python train.py --experts_per_token=4 --init_std_router=0.0152 --rope_fraction=1.0 --init="normal" --max_steps=3306
Below are experts of layer 2 (counted from 0) of a mixture-of-experts language model. Rows are named router (the router's row for the expert), down (a neuron's output weights, with its number) and show model dimensions 0-95. Each number is 128 + 32 x the weight over its row's rms, rounded and kept within 0 to 255. Numbers have three digits each.
After each expert's rows: a language model's description of what the expert responds to. This comes from a sample of Wikipedia text that the model never trained on.

# expert 0
router:071141161111135158083047134101115118111093189122104145102126193086163172139099086165111164113138144171088138137127125106142118122122149115124121206121099135123126150117144161099159061151133197080164137137049138145158168174146144117180095069107152124124108140155184151121131056143137112145
down0:104108145124181158165066082072132097152114083149079144101151148060073134162155149085156110044082113158119106159120136131141124091124166085141133139145096096131080149082078135144142180112102144127087159133187140066140109117084058093143126128128163151165101136113152065137094122110123137154
down1:151101085123176129172110124129165181177062169117154104124133142133146087136155078162113156101167122109155148125106145106095140103127102167116119154143182115113083120140112079165187104140145138065094179141163099187142191105140139165082132160112115109126125161106124126168189109086143171226
down2:096132086066136102170137140089139132113152169122137095217138124206177113093156145154107132191158125115119089084112093111117105096129105138105093109114150088152147063159138131112163173137131149082131129139055132141147079116113173110169154117180120184092099104098118120110194197156127149140
down3:116066135153133097127146141164080195100210147067051151131119138072092148181145061154130145106176175159148186080127113077133109142151072146120122129133120091126148153139102102131112142136144102114113118136140141103179087108103181153173127160109127155124138049123161099132124144116154182103
down4:144106174121061088125075132075106181106161089168117140156092106075109092142118055106126149120181136117135079168131080114132121087151127124104136158123142050151102115102148122152166178116165113079095175161072113175144127148165132169092135128105116152183133088108167118138112173070160153148
down5:123156135123099138072120151110099162102159103144147152128126103120138075154102092171112063172102155073165133141158154133143088156147159060150147126069146118114125139111154147062161162203154118062129063083168093142140124141073136135119068110127140108137082147110105166085161127123064184146
down6:115076149144137143109136150126056157124095193145114132138110147148121120126120085082103129082144106076148074143114074191081106115142122132135173148088130128090150113077112088121120109158146123094152125088083121125095130142103175135169129147140184077139179112089050108041185111153101106179
What it handles: Mid-word verb pieces

# expert 22
router:132163160136146120084120188083102118108145116103109141081151120130111191097140168132108133080136107138094124180133105078160103155128147109166090147186120204140133116092123182110137130112141194126091153095117125123079132163173137101105113115131119180110098116108241115123111116148214173087
down0:178160141127102147138165143144124088079196106163127082131116157164123107090122095139103134127119102107172140085103079139112170126090136180123150114170154102148114086132126115121121105079096170174162099099149131090077149062087171118195102159137089131161202031162095102111158115135110131120
down1:112120113102102142104118049177125135153143128137123108176183119135152141175091140116103092092109180144092159117134232149181136152168149152089094145172120095103113136187124064128153121164078145157176114158197128084161134116120078149131106147092087118167090076130127126145128128127085104177
down2:105129127128135081111037155153129112142131101118148140089110077143092080130143134159109120098070114122164089141082139125175100145171178103161152116085119085176066119127064184083069175110123119115138178088117131161124138127107111166086097170099150192161131130138085129157121170137190145153
down3:099189158018132088098128129156103121093109192145126141143111129112159143185119093183164091122114110108158082178084156172128157200109065096150155073174161100121167067112165121140085121107132115145113130106086119144136143100101141163138117173107155156108136148068169122134116118142105134148
down4:119170115148128132099100131156159090152109173114090120083144117179089137110066132103072104112167132102149129125081088080137140146099164120110133162079140125127133074150126100129168079058136138166101107114090120151110203163127173100034080083158154122134161132142146122100088162097194130082
down5:177182161120086128142151130124158108161096166206113110108134059145151122128062129149097118132104134155138171068142151141164140175175123141119099140131129137115091146118111146176130146096128130181081095072172104105163142166136198081119110146153104133150086143095191170186121055148110123175
down6:169094149162178116166161122122100087156146095104131158110127088154108087105112098123072068060133111115120138076094123045082090180176052149132105160182180160165076143111163116142092076147143142130123110138174121105107136178130172110119112127121145112114109156133148148128073139140105096182
What it handles: Word-ending pieces after consonants

# expert 19
router:128120094178149129132136135143123123152169174083098192149115120144127181114097093137152135155076121163121146168105176101153156067139172120130135149103034147112144141150137179089135072078160205102175091154105109092088139108160141158109137104122178181100136107203173117104134115126124173117
down0:100120122102064137207067159134137144159104151138117110129099097160187114101122103116210104091162138139189129099189117170143100137158068141155097090110095133102117127168159116166142155081162168070144114088142161123090191147139130149149130096156138117155107111126209099082126117145113122085
down1:114099061139137147152199130195151117131108132101095189130094085105129126122095192133097049106169149097164113164079157115106129083113142170166154121181122138141145120172124133092138183114152165139123141097077139150100152059122135153169197100127126099119114128170117118152113095065141183142
down2:105112158153188147097146155131176119120099137158091130123146079115109134149158170120191170151118118138170158107140102098098234092198143163144097169172165125127149103142073177185159172134132110126178173086111112124126134157116168132138104071180129094164097121107134083176105117127169124105
down3:117144143138073099170097136108141153138119133142180143132115136111136044116213113089183145147166127169161105082135093073141104170169097110147075108141136133127088148158186133099136213122156081139151137170090140179164095151127128088123132084171075124160111144107148050128125148150107114149
down4:126114102111084192121172118176117096140145116134132126137066142152127171139096111068135125155135145145127140113142075147109112049143146125147109139155103101128137079124131143064102174147092116095136088160056128069166164192122171117052055070130137170140139132161089174126165122147106167123
down5:090080121128123175109085149145085126121098096105161165058150186112146195134115145131188095133051151118134138155105104123119114115139158141123158117125095134156069114128195131122143154147099137110167077118105100125152150181139086129112161121143199052173167134130108150108065061086116119148
down6:140113103139142165162117159120135099158125127174132168111115129214154155123099213208106108107139127097105109194090198109143103131166144182142141097162135091088104142144171100186135123087102154130161145206166092164169150156117184098098124168100155140106112113143145144132123134134111069133
What it handles: Ort/ord pieces, organization names

# expert 7
router:150128119161131145112120134076153121115153149036120135104083155136188202133149108149094147152124122184118141157127138082183122108137135117097147118144064201115159138130143174132133142070164139107157149097133078063111095139130113183187150127135137098098109179170127087109152119225137132129
down0:111136099126148127132152137113177105104137166126132161094182117166149141121140110121093128137162172207141159160119123127095092111101119142189089110140161079086085110134098065175133129052126079123153135147151065083135114179100114154198121179166120107115066129164130110098076160060108114155
down1:172174143121174145084087136143102117109133170128090152116136158167099099148218135109106159067105180143165139065126167077207164126098120136127144130095114125167123139094087150138126078133132147133092161122122098117114155105054135096132147105103094173157138072112144146132110157209180100154
down2:059164165114097121134162124152147125135163134133186181150095112157114159120144164077124122121107105084093123120103149075140116090090113048149129153076070182174089116125132154102053113116115138081114111127118083169127117077156179093129090126129091111135083102121083189117056153113105115107
down3:190094157115174154106123132086137092160156160126164120064113170156139165108163139179126183076125132157183141124117079152078126105082138125104161118105142174173144064130136091108111122137090152124154098165125124105134145078125066141120134114087081110080206171143075095115138143130102110196
down4:112134050082169070127097111151182133131105079184142140170097112131058150162172177132095053113142128125188128159148101117157130129114147125134102134135151123101119113123155138166108119085107108088155140173084131113156104173170150112155152116161145212114124082174140156183152154063124096131
down5:141112081127125110128078195206125156110144119122065151070129078174103137118147094132138115100140091195130134125149095130101066165087149114133134168138177109066097106098098077130114181100120181070123170131076151102132138162132138152179127168117104090121127184171186140142129097111156135130
down6:147160063064076144122126087131093130138123170125152171126129136140135109093145158048069143172090124110098130149102095137128143093145095126088108094138121162115152151102127092150175102120137120127159037054183140112132110167121196165195148129091134123116178167110115135135142082139121061122
What it handles: Capital letters in acronyms

# expert 56
router:127145131135166216134126090082121097109124115100119158100111180144136126175127212113105129156065109183053178174151105135157173171145181116139121128146056209140156091127152096109146094091146158117129198102139099158108160140115106138124147146126107110120087140128155160122120154171146131086
down0:154092127087142132171088136114136110114148135126104196126142076150136129133154153146128159115130087086107107200182163096165146122065147109135068033153130148194157057132096139126180077124095134101106149140123177116138148120092134138150203136138152160077145108122157112122126103144185177148
down1:165125075125121107122124119134176148151094144150146124152078123093154074146083149119161153145068137110135141194093134150142135130128206127040134064132116173113081115089170100120154184079179162103128142134152121161097163123168154134197131123172141076172154134186110129084133121107118173140
down2:132126108092126132174173157066103191076149101148097138107144128137177081156134102138075178164122090122111167082117120116154127126184175161195148145091133133085145131090063175104038136083158127134185110085150104069154153171119144107122117140107143124109103156157132126147121102135118145191
down3:111105119093182093178117154095122093100134159128118165082156123125111084085138135126113089188104112126133108152123105121036102153155124131137146159136167164129145093127121122190094126086064167129105110110048085105122067105125055088130158104144144104080159154147132101182176156094126121069
down4:151104123118056135132075131171178134096100143199092110156102077153147056164135129090112134124115151125090117149114097183125132143055074151112106098065104140105137183148121088134187129105128107165118131170095165116124078137130151097136184092124143085078088117165166114175178155100130135142
down5:143141134154161099098047092092132093186142111123160124104118155105145172124110071153084061098134090117165155132116099112051084169173087098125144137128118097135107123129082082111153196057110153128078145147147174111141095157140124124146105102103221135148134131148137118092120141087168118167
down6:080132100145092154141069164067097195156129120106089115093215082106133096111207127186167130187160109114151127104144162149199120155093102167100151152107147095119130129163174144130150159129108181138155143113074135139165129174148109103152175106125140085143137111112121153115088144178163135098
What it handles: Syllables ri and al

# expert 48
router:140211154143184145118102154074103098073116136080065173112146113077145103123097128124108152077106161221136119154173131109155142125208184134105069184162104177102133113146134178130117162136160157141135115149106145137137174110101131201132144140184106131115124149139137104097147131142116155103
down0:105069119141105095115112167085118142158198148100112122211123207123142103120107121143096131137090118105057155071121105133099121139074134114115141170124118126164147143110133087064148092176075101156126155146125129175099101091136106088117098099073076156108176156140083060113140101105109149090
down1:184142118094145168096150130142122089109123154119101115171145098145132141162088097114186125111103079046142173111145211155097149110078112128090150063105133101187190119146128129110148104087132148151076131170177115155149077072145211130109145078124143157141086129123107121151129106151083108136
down2:136174157098149105079067141107137120192141152110154162088113126116128167179109080127094133129099154128111135060081143150104080158100119121096146073187086090151122112130170113083158104113108145125146218163149157124082155166139155126105114104096155093078171170120124123094110093142115149211
down3:112152061078140122254106109153078114113128137173107164133143121108128114125153110122131152123159082127078116119169175133104155127143125129152177079120097142109154173143155167193159112121119122139085144184143125146082244086151100123147131125135098120085153149109149136106137082153168124125
down4:115144152091123170115107132116090088133183085131135179143107192197168124154135093096114080100155162128129178116140146082084177096163100088113161190107162137157120166115100107120149112150121110108093090140206135146125103151126145103163045118099154150162139135109080097131122046147090102098
down5:106131166050123111091142175121079127149094137065114137109153131139100140090142133053137131149144113083066072148092106130174165178137126164113159103113099119119157127142090096136106132148132069102151200092093169138198112130114129129123074153077084192126125142102169139139133075085113150091
down6:111053149097129088153148131157101107104127111142179166137074120122126106137088151178114129195139179153124125141098089148080122155113090138166160071104148111157140146164097089140123123108178153131129127182137135125024172142169148158159102151097189186096131114091136086138150078062139111128
What it handles: Vowel-consonant pieces

# expert 42
router:094152173164139127095113135125138141061115115130116159112082183092172114136104183133101188091070143138145169137129135097148125148171138075160107100121089132144136101170113160060124094065126163095108152132150124119177115215178093120183124157144128169121118132176161159174090141190131146097
down1:173137116170115100137159144081135157130112151166103132117100180160195160179095105163134170109058113126098168147123181071126178150140141122172094152181113098145171160149120081115092095093113123178070132144091065105122121146141097127086123113162134120110167084144184180115152123085126176168
down2:199101134139121106102144108099139147186107145097127130170054167106190169096120125135163193152149140174115128073147102130124086104116143211151099140149134084094148147129148116152097124111064084116133134163126124164116125125121058105164129130144153117167120192188137161102125157191141172180
down3:080115124152141091153203170129108121116128144079130135087095119161174128113136055128173101125152068109109127167152166161158157094188090114164100163155145168140117119105103210122131082086070157091138085112123149097100159168112161167103111150113151109127071156100064145139124159135092107078
down4:085113171155131156101083151111171137092135184141084165151158094089061152145079184107089113165122106157093097117124143124112113149163180129127174113132120104132133136164081138117173082147118133110125136108145147103113105121163214120081124143126095085139131123130163093096140038095162108032
down5:149082190101149112141126113139077089100175150085103137113130143075123081121090104145146124092162138104184168138143142086094104124195160134083145164135164138106113167143117153139167096112121128110112142080073111157212115110138187155137040118161170111079139149112078112140109091176152171142
down6:138143091147107202124156089144179195090134093130119130122116144146151117153135126085099131164208147132071130105099181185139110123125172116159129165118143132134116065146157083132144144144150189197119138071189118125062054184149140128119139128156114143142124142093135153114138077105182163122
down7:138125177115098149114168162152119138108148129174174142117108157183106148133107103114054100094081136119165151071111117126150155139091086085102174159104146137122117114168193126108151150145132134140062134147066113105090101167098100100193204103097068167176127093159117141105083119175121178147
What it handles: Zero digits in years

# expert 63
router:146124148209098143117093141108117110148150139131111131152116139105151144181114201150137155072150154167091110114121121070182105132190185101160104185205111184116100147133098144085165083081102172156129123172092133121150098195123123099107105133131161118082142116110175112171086105145134170151
down0:117147124138174150113223210129086185116079091161122137121167110099117074140110103177098086159124120123124101135100168154134126094129164132141116109104122142074151056077100156085146124099155133078178140149164109183151154144097130124137167113082171077104105125083144167143071113118096103147
down1:143144197128163110136094100119114109118126132141141132150103192133060159169113080141089125143137149096139105139163129131087089099051139130164042185110174158129124145152118150121119104128115051160170122118073087124114121175146131087131159080176105141103150164162123155161211151127182136133
down2:112138092090121166135122105103146091114147145170144105125108189163144147180118158126108139161141153201144137104086170102137141075146166151173103141116189128152091147152129143150157162189168154167204133168135142167173149161192121080140111128143090122149118072095075102121098162128123050171
down3:104164144077121132078100076164180148117129144102096128166195092197105152146137059116172122116136110177166134142131129159160113125145173088137070119070128088150079108154118128087090107063108139145172127093106103124108124138195181124142102146147125106159033149115083149141140145123127136152
down4:106060121125173135168178093131103081146155120084128146130134129156191160169145179101126178102157103145140130143169129132136175206107165134097082144131128150151087124181105113105137065124122150071164098160156105138087104143167086105136158077172118166112056075087117138099141098129103178133
down5:165138137128075135106142122123145149099058185128095167130128091178155066135103206175140095110141153140182136086145155146117147124133128072162155148095131152181134098132175144142059177122180169140132168099126067168116130117121151132186150180145140092141098088179148136146164172090131136163
down6:137088121096090209035141122154141152155129149171181188138127089124133119126137133147129129100160085087162092104080136107124144126159135129176092121160145117137115098098198121115175172110125166126189139108148111127086118203130189143101111124168096103075110112127087135115139114097079159192
What it handles: Clause boundaries